Weights of a small mixture-of-experts language model, trained from scratch on English Wikipedia: width 192, 2 picks a token.
Below are experts of layer 9 (counted from 0) of a mixture-of-experts language model. Rows are named router (the router's row for the expert), gate (a neuron's input weights, with its number), up (a neuron's input weights, with its number) and show model dimensions 0-191. Each number is 128 + 32 x the weight over its row's rms, rounded and kept within 0 to 255. Numbers have three digits each.
Before each expert's rows: a language model's description of what the expert responds to; "mostly gets" lists some tokens that are sent to it at least half of the time. This comes from a sample of Wikipedia text that the model never trained on.

# expert 34
Surname and place syllables. Inner or opening pieces of personal names and place names, before -ley, -ton, -ford: McK-in-ley, Gall-oway, Brad, Jeff, St-ir-ling.
mostly gets: " Brad", " Wat", " Jeff", " Charl", " Whit", " Dun"
router:179146080132140204122125104077104115104093086156175167138105126089141140156115159172124115093151137137188125144110142181125193161119166160200140195155159090162078094096141100060131114171097146135139088121106101114130142110119158182137143114151163154182185124205097122128129129157107162131152176214132095101127133051109158139116132158144150170138091120089103133095138139118116081129126146116132161121114106123131122077161171133121183089141164094088072160190176182188119134139127188144107142109134151189099181109152092085144104100127109151072104131168138174093145140078122138111
gate0:179100149095134160181163087137164145136090093117153092124131103105099106063126135106091091127073127161152095130094146121130118175147141122122126150144144127133085119114167115149104110093104080178074162124133147094123106191065157164106092106125123149131139129129144118119127146114118092190114189143117137101089101147085091177115135062155171128171151095142102084127102124155199097131150121074179109103035185123154112180191128117155137107103133208180135118116081115150076140165113118113122146162136127126137161117143138167081082142162149130057246145113087116168127092068151162130
up0:107033182147129146148119096129128175100143147124081092123104115155092141103095134074115116150111147174128146113149144067168032138104092148118086135151175159130134071129130109139070151163096179155094197120141113143096144117122120092142098107139126091092106191153135134103116139154191142181104113193156136147114125115140123135111143105132157131170138134104150138085130137092175109088119055141177099159116095179117126078130168115172111184093084101101192096140094154118162127090066179069154194166144136148103180148182101081174130124077105188135154124148137102096126090138099151098

# expert 6
Descriptive word endings. Suffix pieces completing adjectives and participles in descriptions of species, buildings and weather: -ing, -ed, -ated, -ic, -ish, plus words like damage, flood, roof.
mostly gets: " deep", " damage", " rain", "icient", " flood", " severe"
router:079113076089127093089079172132152113152148121132098133168128112139151078160116112101141181097111165128186137141164149124124127091157082084100073105144115106139101116090109215069099130056126146080123180102089111126173115103126155105171127208088139105171141149126150124105189090117118158083144089135170184128115151160120154157155125169190143194144049164147153145085102144086104134138149139137137160147178197164123134137077126130101117120104085102200137123165124060124090126137123103136184125113143132135178148116120116132048112149112180112153124097073124133071155170158139120167
gate1:111155131124187173135057121110098108071096147130128114109173123163118138090059135151186147144166113157148094153181146139124106129163102150146159146110116061116141155117192164144077100156107111040124144139101215136133116162113136160134157120122134077120108116158200163170107105111093191074088078142126115051136109132135107123133105148141089147188154126090157103133162090149224098155190155144101144163148128105190082142107127112128118141148111138078122152136127076153114138062111063081103132194140127149118102108148119144136096086173136125124095150102100161074117130123177092148
up1:148122159116057098088116098104095200123136127060135066158177111158138081143121146126149117140088136143143082083105134136155087097083089109133153104157130142106162170142070106091190157148145085092171147135140148128089163084138154172118191089178141113138090159065158123142113127117181147163166159111140119123155036168094130119114140106099105187058120123119159148121146093110038115111076110062146155107137129157138106126133119099100116115066180142108118115130149122053117152122109170162166165080176173077165146147103079171106084114164133132123113138128162142103098096164118108089

# expert 25
Common word stems. Short word stems or pieces that begin a word, such as work, well, real, al, land, war, often followed by suffixes or hyphens.
mostly gets: " real", " working", " worked", " work", " al", " well"
router:163118159116113140144114115117118117191120167130090105145106126199133059136132122142141158150154123168101140161146123148110148116117126104130069103153072136161087102057123114141130120167132141078089102155057101101131112110101107157182114084051137156117128163172124082205113120153113142100103154118126119082143156152093131149166139108094184161180098085134152079072131135089122186149137127104168170169157114136126147127132166167086102132099115097107119139148154070138081089192107137177140128179165091142129168070134091150130070115164174127104085049174166134143206131068136167076
gate1:109141140126111116113133082108125117134112082114158113189155091117186133083124090191106102139129127126164146128152150111073150162151130129103086149152129113201122112087178110169101108072154147121124079125156136138123119155102109142093108196103115073140089131122043154175132155154131069088067140140171108108146142141129111142182082092064090113106092118135060135171109137183150077195111156088149122116084090121058103112090092108125136099128138067133170061143089149168106133136179100105118080124186108168097126194131103129158154166162106126183107106178120128114186096095119088093
up1:159137075152113107115218107148113131161161148122205169171170143218166126067130110074172099151091140082133148140123163103158122099115136161129145128135134188138175118118106116077152110156198123054090144095144163083134191137122122171154120119081127101089104161150125119124076136147137143106171091146172129094031124171117154154097112124129117149087137073138117166119190072137120163089137137162093083107151130143106146131150165142189160109153130099085101116093174114127121110095120098135123064161138157141149092114135077087128171106167129155096147124098171072163139077120184104142

# expert 47
Given names. First names of people in sports results, credits and lists, often after a country code or dash, such as David, Daniel, Matthew.
mostly gets: " David", " William", " Michael", " Richard", " John", " Daniel"
router:201171085145064093123143089117128117162103104161145156141067046118115111125122166164154117123106164128073142104108109142102125162164112141178138155097187107137125127081166073113100122146149156131133057085049134110134136108144125094095144137179100104166154096074106103111070080129088196181114161144124089110153104122100158157118131139124158133115160107050076157097156136089117100136155154096109151089095108130070087116169114173074177135185077138122068168156183112115100131115118156127101099154176159110156157109134055179127148109166108138078178145121155148130126123092086136127
gate0:086159133084158130120153149159117095107159124095092161101144124106145089160112141141105177092129118119175122162143113132087152158103126205088131087128191135147087133152080143196149110168089167181105074124070085129129127131118170046097090150175132137129183174113151103108108134082141111104114123143170112117069225164093140176101137136115165141131158091135090130049146118115145060149164148115165151171125107110140122121159128160140114178137075124130101160104123170091150154124094145147176155199103047147140156146107113142084121121071097128100124081101161136155140077143137046143
up0:145103163053160124116119118100139168138129110120180120143144098136070136073154103100114147122129089122172096100145129163136130146113097070089157113143102153132113138157132137171130121156109195123149189156119103116138088104052148162117142139170096116122124067127157142161146132177149158142141095120099136158124173072117101142127131097133125138056172113122104129200146123199139060128103137078138130106105092151129085144135185153168104084168105152112154138133140127101131154081105162121113155124043142151136179115083086206088125100149110142124151030187085155109161121135058178219